Below are experts of layer 2 (counted from 0) of a mixture-of-experts language model. Rows are named router (the router's row for the expert), down (a neuron's output weights, with its number) and show model dimensions 64-95. Each number is 500 + 25 x the weight over its row's rms, rounded and kept within 0 to 999. Numbers have three digits each.
After each expert's rows: "comes before" lists some tokens at least twice as common just after its tokens as in all text. This comes from a sample of Wikipedia text that the model never trained on. Tokens count by the router's weight.

# expert 11
router:493461459463458486523488516513492455458502497471485459521488543493489501516483480524526480482525
down0:495507519488509474504514460489479496472492498513471484550463511495531452553485548529510549466510
down1:511510501502542509507475542509513536528493473478517500474528488456528472484487513484472526512457
down2:495509476453516496492444503463485520483534498468488501474497515517496507522504523475479499507471
down3:492520466481448470514465504503506494488481493492482501497474522500510520471506522551475477482468
down4:506536492495489511521447481499465476496554536505513535538475477494519487500498509517471561503476
down5:478492498466538496452504493494520489518500497509501466512453544534502490457512480496480458529509
down6:516486487504497491514494531519501487521504484523472464518484449509499501450517519497503494467544
down7:498526519499476508462516486437508484512486487555482484492522444465504469479540456502485514476494
down8:486493471509471541533490465500539547509555510498512514532544518487505487514490512478497496529484
down9:484517504490445467508503495512498522466502492565522502505450526462512474506468497469479508477427
down10:499532483468456485500496500479485535485506494449522483507500464499516472468494544524509472495501
down11:515498490480502466494527500504505506543522466495489504564519460549469494470502480508507489484491
down12:539505481531522499483510461547455473535502526492480518495465498529459467510498511504461491518508
down13:530498452474473524534533529473564523472495497480512526519504481479501510466518513501463518503550
down14:523529525523492459492497479512477493503483526471507457498495477494509467533506480483503500482507
down15:524502582539488542462536559471521498550525500492496475485486496479495501506510518497472536519499
down16:550480531545558509490485509521529481481495517476513486511505479480515534460530483493501494504495
down17:510494505489493501510524497467472508479471490491451504515515524468457492493425520493512521512468
down18:478487538478469511498518506530534489475534472500513474507483503472508487544470487478479516466521
down19:502493486477518493541531464478475553523483521479485485513526543469471492535471497533527488433509
down20:490473505515467464492569554447545492473543495488533528486516526502461469493478487505497478464521
down21:484512492508532530470533488530504535474454508499511492491519501445496495501547507539482494490488
down22:492532466473530484542480475531482498493488533512460502497489509502521504494489506515500496490501
down23:483520470486538491503448508491522501512547514525477539457494481516470514455477499497498501518482
down24:520479535534450514513509458488476509494496524544502483473499501479549536474483496539551464524510
down25:520486486460518497540535456499497508497492502535496460505526486517531477534523507488497493530534
down26:488501482487496497526493534467543476461500501471476515517502499549546516524507521563488472527483
down27:486468484540461515515479476510509542453481496489467519483487490523464537489470534440493532444518
down28:497490495558543486497537484478506532502528500515480496508488475453514498485491510468487483506461
down29:529469493529556454491471510552527516498455483463443519478523495444497527504514528494508506483492
down30:453516470499520525514539508446474466490456503494479433501455514543524511519501475517525521507537
down31:485468493498505510495480487515482512514507458504468503520499486513491503533521510503495577506477
comes before: "\n", "|", " The", "s", "ing", "ed"

# expert 36
router:554508501461507465506483563491535494493513510445513505532479490491484467507495505480525499485474
down0:489499458490520488489497556509468505492492531483493512466543505490512507517515584506537496491503
down1:486526523496505513513525487492521503478485492507465528475555522495472494510534463484478543528524
down2:583493502487499499494526512504533558509543476507500513496513500516461495507540500482468432442490
down3:520489497470490488469531499544513518501455510505477529500525539553510523526525511506534503490510
down4:517514522527485472505528478441539464534538508493531509501488511498482502501503489524494473514494
down5:502565494526487522494473493524481510468494461439457520517465479536497509492494525464456485509548
down6:486516504501516467465462508466511521523517539490475517518517521484443531512467517493517508477525
down7:462469482487538519531548498524496511485496485501506475512472454490523513444532525474503525530516
down8:451481479484493507510501548551521485451485488497510518491516520522525448515532493471527484544476
down9:458532519511529536502453518509458483483508474503470512527480461492524548479479474482541505524470
down10:479493524503501530486492521494474517501507469513492485534502547503478475498513492534508490472477
down11:495493474451492461532471473504496486519467517551525529533486491429524483520478536485522523503552
down12:504536481467534460463483527546493496496509514459488533473530501530538456496525493526503458490516
down13:498505476507486486462505517471465512530531526478501500517494482524569465506469484473507489516485
down14:501509489513490474552541498464468513510472485488476488508491449499483522496508487470511519512537
down15:486465493482542484511544475465483498462463478503467542527521483491521479532529479538460520481470
down16:517539523498508501495507453501527490485536537474518487497485492457504508512494520513507516490473
down17:517527469520494462515500494538480505469453441530515533522494531463466506525470503512516503526500
down18:466482439460508528484481519487503519480469521496554518500462520514453509484480548512480511520475
down19:544516547537504472501446528499537494479484496512484522471446504504495462499488530491526538531504
down20:478491504460523467520513536490491517526453518490450546477553530472538505513498521491503457510476
down21:515492475486508484480486497513515518539499494470539559471492472511474493471482511503478502541479
down22:502493518464469564520482484518474545497498496542499455500483513503483535516516451490484557497495
down23:527470529473467505507488488453505527511492488526537535525513492441527506484524536501477511509494
down24:491451480525537499510462493466513512511481512471488510476497479537495487525509493535578506516517
down25:530497490490505534503490488483487506475545514484489510490494493475467498517512498475522492504498
down26:521470507501533510497493499470489503512527461480528490489494545523495519485489529505475535509488
down27:516488530517481508496516518487516500490535478490521518491496534464525514494465547482497542514451
down28:545491498484461466458464519532506504504452494496483492499491495546521512508476504498500459516517
down29:490466526520485499515544494491467522507484503506496501488529508451502493522494491477462566484483
down30:509517459456459460554504464478465489464478494514499509502487490488531497473512486476544525495507
down31:520488509545519503520470535489521475515493471496477545504480480524454526524481531456500505486525
comes before: " |", ",", ".", " of", "″", ":"

# expert 25
router:541500486453500514519492552510491504465518497519455511507525500517499516513473455515508499474468
down0:515486510510463508534500466487528497561469521527470487521509540509494536476480525484531501482536
down1:464517531530524531527500492525533540539494481482500515511518557521495485470500507518483456488503
down2:498477484512482492510498496505508497495473530486524533506467583507471518482486554504480482484498
down3:541513461503542536492498518521562494531451490499457531506508494526504437469494468507517556529540
down4:490472514494488493495500511514480501498456528473481498521531461479448520517496490499535477515504
down5:507481498478509538471459517475497534517517485549495533459493569496511459487512511516497504499485
down6:463491520510535493505490609553498509493542476478493473493473533491488518476525501495496498483497
down7:498473463520500518523492475511515498505497505512461467487512482510529496490507521486470540504490
down8:556506504493469497479549530504492448520498510483543479477512518496524481447476525535497520485491
down9:478490533493515472480526524529502489499408461467517487511518485481518526515493518513508532529482
down10:508505524504506478455487472507518512529480472470484480536535513482528544491507474535532534458530
down11:528497490506505502519418497548513463482515522528489536486558498504482526516475516510501509500537
down12:529497485527524547518546508468512477471491515520513531506519490483508515492514483490475468495521
down13:495486494491542518501494493556447503510496534502486512481499484458475506520524521525506489467518
down14:457550520512485500486464515506512475520469534464498494487514481508547513493469493492534461504478
down15:535512492471477500473519494487563513502489458475510482536518530505461505514524488487459499513544
down16:460497485514490508505441506506523447434536503545498532490522471499455499522563507493487486500501
down17:537501517540488504486517528549485509508442530515466538477516496462548489513542457485499537490503
down18:509521513479506533496491487517484492486474532502539492489517528472507493577463500450529511473516
down19:497500494538543512495553430492455538469527523521496449518477478460502513500494501453498514479542
down20:515489556518507485465458508517500465499517480503492497502489469444473517522462476466529495514506
down21:489485535503468519508515492563516495511504492501523445480528455469543498483503558472495461484528
down22:490484499454499479513480494555495511463512526498473516492503507541486552469488492498484503515445
down23:467491551470510519461534510516535492490497460516486478474459535511450470506483503493484509501522
down24:522527503494465510452503497540460551459444499479489491528497474486479516440493480480535471515540
down25:516540522534482475470492501496531490539499490445488464504471488483493525493482473471495493479504
down26:464507448525525513516449460506505497529474485516493521550535503522501474512544484498447522471524
down27:552504518486491494541483447497492499489509500512548545514525456496557552508491503508493475495494
down28:542485511527455554494504499506501494478523477466452478438497453505493481489496498501474517513512
down29:493500544485452453530455515520533504490516526486482529506516470486510498547482463510522509553515
down30:472500440520525522483505518526485499476521506506460475474486515486473473443532478507476508521474
down31:469512504532507500490539474454485516559492465520471526515528526527514511452507525492541492518481
comes before: " |", " ", " 0", " 1", "|", ":"

# expert 30
router:488471486522490474485507499485492451524520468511535508549528542482452504527492502522486468483505
down0:513491509502503503509525506461523503480471515492481444512485475524514508493484484499545455485503
down1:516478513488502437479480485504484470531539512525466518461477515513504477473490461513511480527538
down2:540457507477510541516485499459484528558533500524520490508530505488480515525543449506493455475465
down3:537528523479507493523573505526495506490482506489534473477497487463485487481466534502459505475480
down4:493526509487450518498503471543542471461476491485523493490510463507516491479512481503488511536504
down5:461545491529525506483459486513551515496483493505456435495496535531500485501486510514495524499500
down6:521491513514493502498473504499487489514467517514484479509468538484485493497491481494480447482502
down7:504507502510508476532540489499478467501489478482480546513489460533507523530487481526516518505515
down8:456514479499499521485513429490568492524468507506481525535470466467481518488498462491449512492489
down9:522510465525556482509483513515508489519478527516447475504486482534452504494487573531512531492462
down10:475469475553477504474471488520493479533475510490512491517472461516459514473479506520488459529557
down11:461506451512530505545495491452474502481525522486506488479487520484495526488495443498513466470491
down12:485479458514501500518502482484517501487513489549510504470496491485530436516437522495433492506514
down13:510491493456482473481506503466506479511526483509544470515476505562527509475525507487515483542515
down14:523511485530465520482498493454530490486496465523511502487517488510495525560489534444537505518525
down15:500503501454489516502513531539492475501485513506532492538538522525446506519484524527530515489488
down16:486506461522504533521493508498526455492478460525485497538521569527502481508521512546474450546525
down17:487485493503526478493463516514516492464523499484514498533470503530464450556533524494527512499481
down18:542474497503475486482495526499485487508485505522512513449517505507507548499533490486533467522535
down19:515509525511512522509466513502508468506530509482518511535484498535463536534488470535481455486485
down20:477508471454464510527495522473510508490503530541513527512533460505532510487515485509455497516498
down21:446489518440516526499566519450513502538521509506542511500507508530529492468524473483505499494484
down22:501491476542514529455470502498535520495515504518538492481480514478486478476513501488492465519438
down23:481494528481474502497546494463511505510460517448492477494492529505500511456504516502541474519496
down24:509476521515465506496559479449496524532517490479483473454478512515501474494482478547475510470511
down25:482550516509533524473488511477504543515543495484536433494475509525495502517470479486474490512475
down26:485499460513496478511512502498508528475514503473542490489516502508472509498502571489500455538485
down27:521509539514463494511556517497522488562460510469463506494518475521470496429487514450494473497510
down28:511491455498472502515514487514500543473474520490476498475461486531542520517488476476518483484499
down29:475537510501528488516529480526482508493510482435493500552502466496478515472486517463535511491520
down30:540504495476535471504462432493527557478519513455472473476466495510523513494518474469525445471484
down31:498520510486508497502511507475507460510467490453489509521553535461501475471515514500464531487495
comes before: "\n", ",", "|", " of", ")", " in"

# expert 15
router:511487446523492507492504515526460507487471536535497521485542499481502498468510531514448517541459
down0:500485504498496516481506516523477488515525509477487521523520474516484461490482516460520506523514
down1:514517514522532473460488461515469464504499525505468453506542490523451507479488525516470518510526
down2:518469503491478452514516482523537482477500472502471483513473457509500461499484486510470522504483
down3:519492514515466496520515484495501455486500494531454491506483506500484497471498485535516503518546
down4:461497490530495552505462497528525503489538501515487505504502516474490506501524500480478482527497
down5:496476473516539471471444510514506486514482475492498503543514518496513508491496493500481437495529
down6:477493496489464534531492542490528510504542499511487522497523486475474510478519457530488505530528
down7:472506511482473524528486544514491485499499478523496462528471497434503513532476449484451497479526
down8:489533473493484457497459500481487518489497472498485526510519502549508492482449462494555485474467
down9:467481525495492511493483473482511524512491489456528463522461532511500553476443531503515509482498
down10:512512494494522524484538463475480476493543536473496486494481526450493489532491457512507526487543
down11:462452519506521492439441512474526528509487492516477496486517504481532535506476506532488523459510
down12:535493518534444520480491520488525495510501457476514454521485504503530493495531467473487507483467
down13:455503532486514490496481543508528488521511485498496491481523486573469453458447541513563523498547
down14:513502487530504541493511492508484458479503503500497471511497452484496495474489505535508557530490
down15:541488551493493505480495526505508523464498510480501486529499507501557542518494491485508454517540
down16:510523484522538514521465511492501520481468520490463497508478496449497532479500490513479498508479
down17:510446490514499506504499433529528485508507509488501444515488424502477547476528474467476494496532
down18:470496478490484497512512542474521469452524514506540480480492464458493500515458481473463524483545
down19:511474493554541521513482495491444518537470459485495528547508517528514518527511492479493463513511
down20:515502513478486532541527492494502487500534503497469471542514482464503524538525462542478462498517
down21:479520495524550522510495430498562489481525487506468513524497515510481531526479461507508493482491
down22:530529491449507509520474421498499525475484492533495536538510498538502511508494461529459515477500
down23:454537510507505469490486519453473538511496530459478530462504527479488532488496513534482509564522
down24:481468500459463499489485501516488522460463482488494528472500534472536514490485503515515481532539
down25:510512493461479493530534458481490474476541445475469514511472524517498453527494447506473527502507
down26:502468479496436522523566462468560519503489478477537491500516528494543489503513505517499464504517
down27:498502506494470481496490504508458517509500530502518544480492478493508459439501528478484524531486
down28:477553475518506488477528448487444491538460510481500521533513559478550497524502473511494491520529
down29:520523512538505485517502519541510525536481479472499514473518507495508520471517472498515513519483
down30:462507506479498499491496509480520515470520526509467503518458517461508477515445477487513430521489
down31:473484517505510468503469506518531456474522526486531512487553505508540496550515522485522499482492
comes before: " the", " a", " his", " ", "==", " an"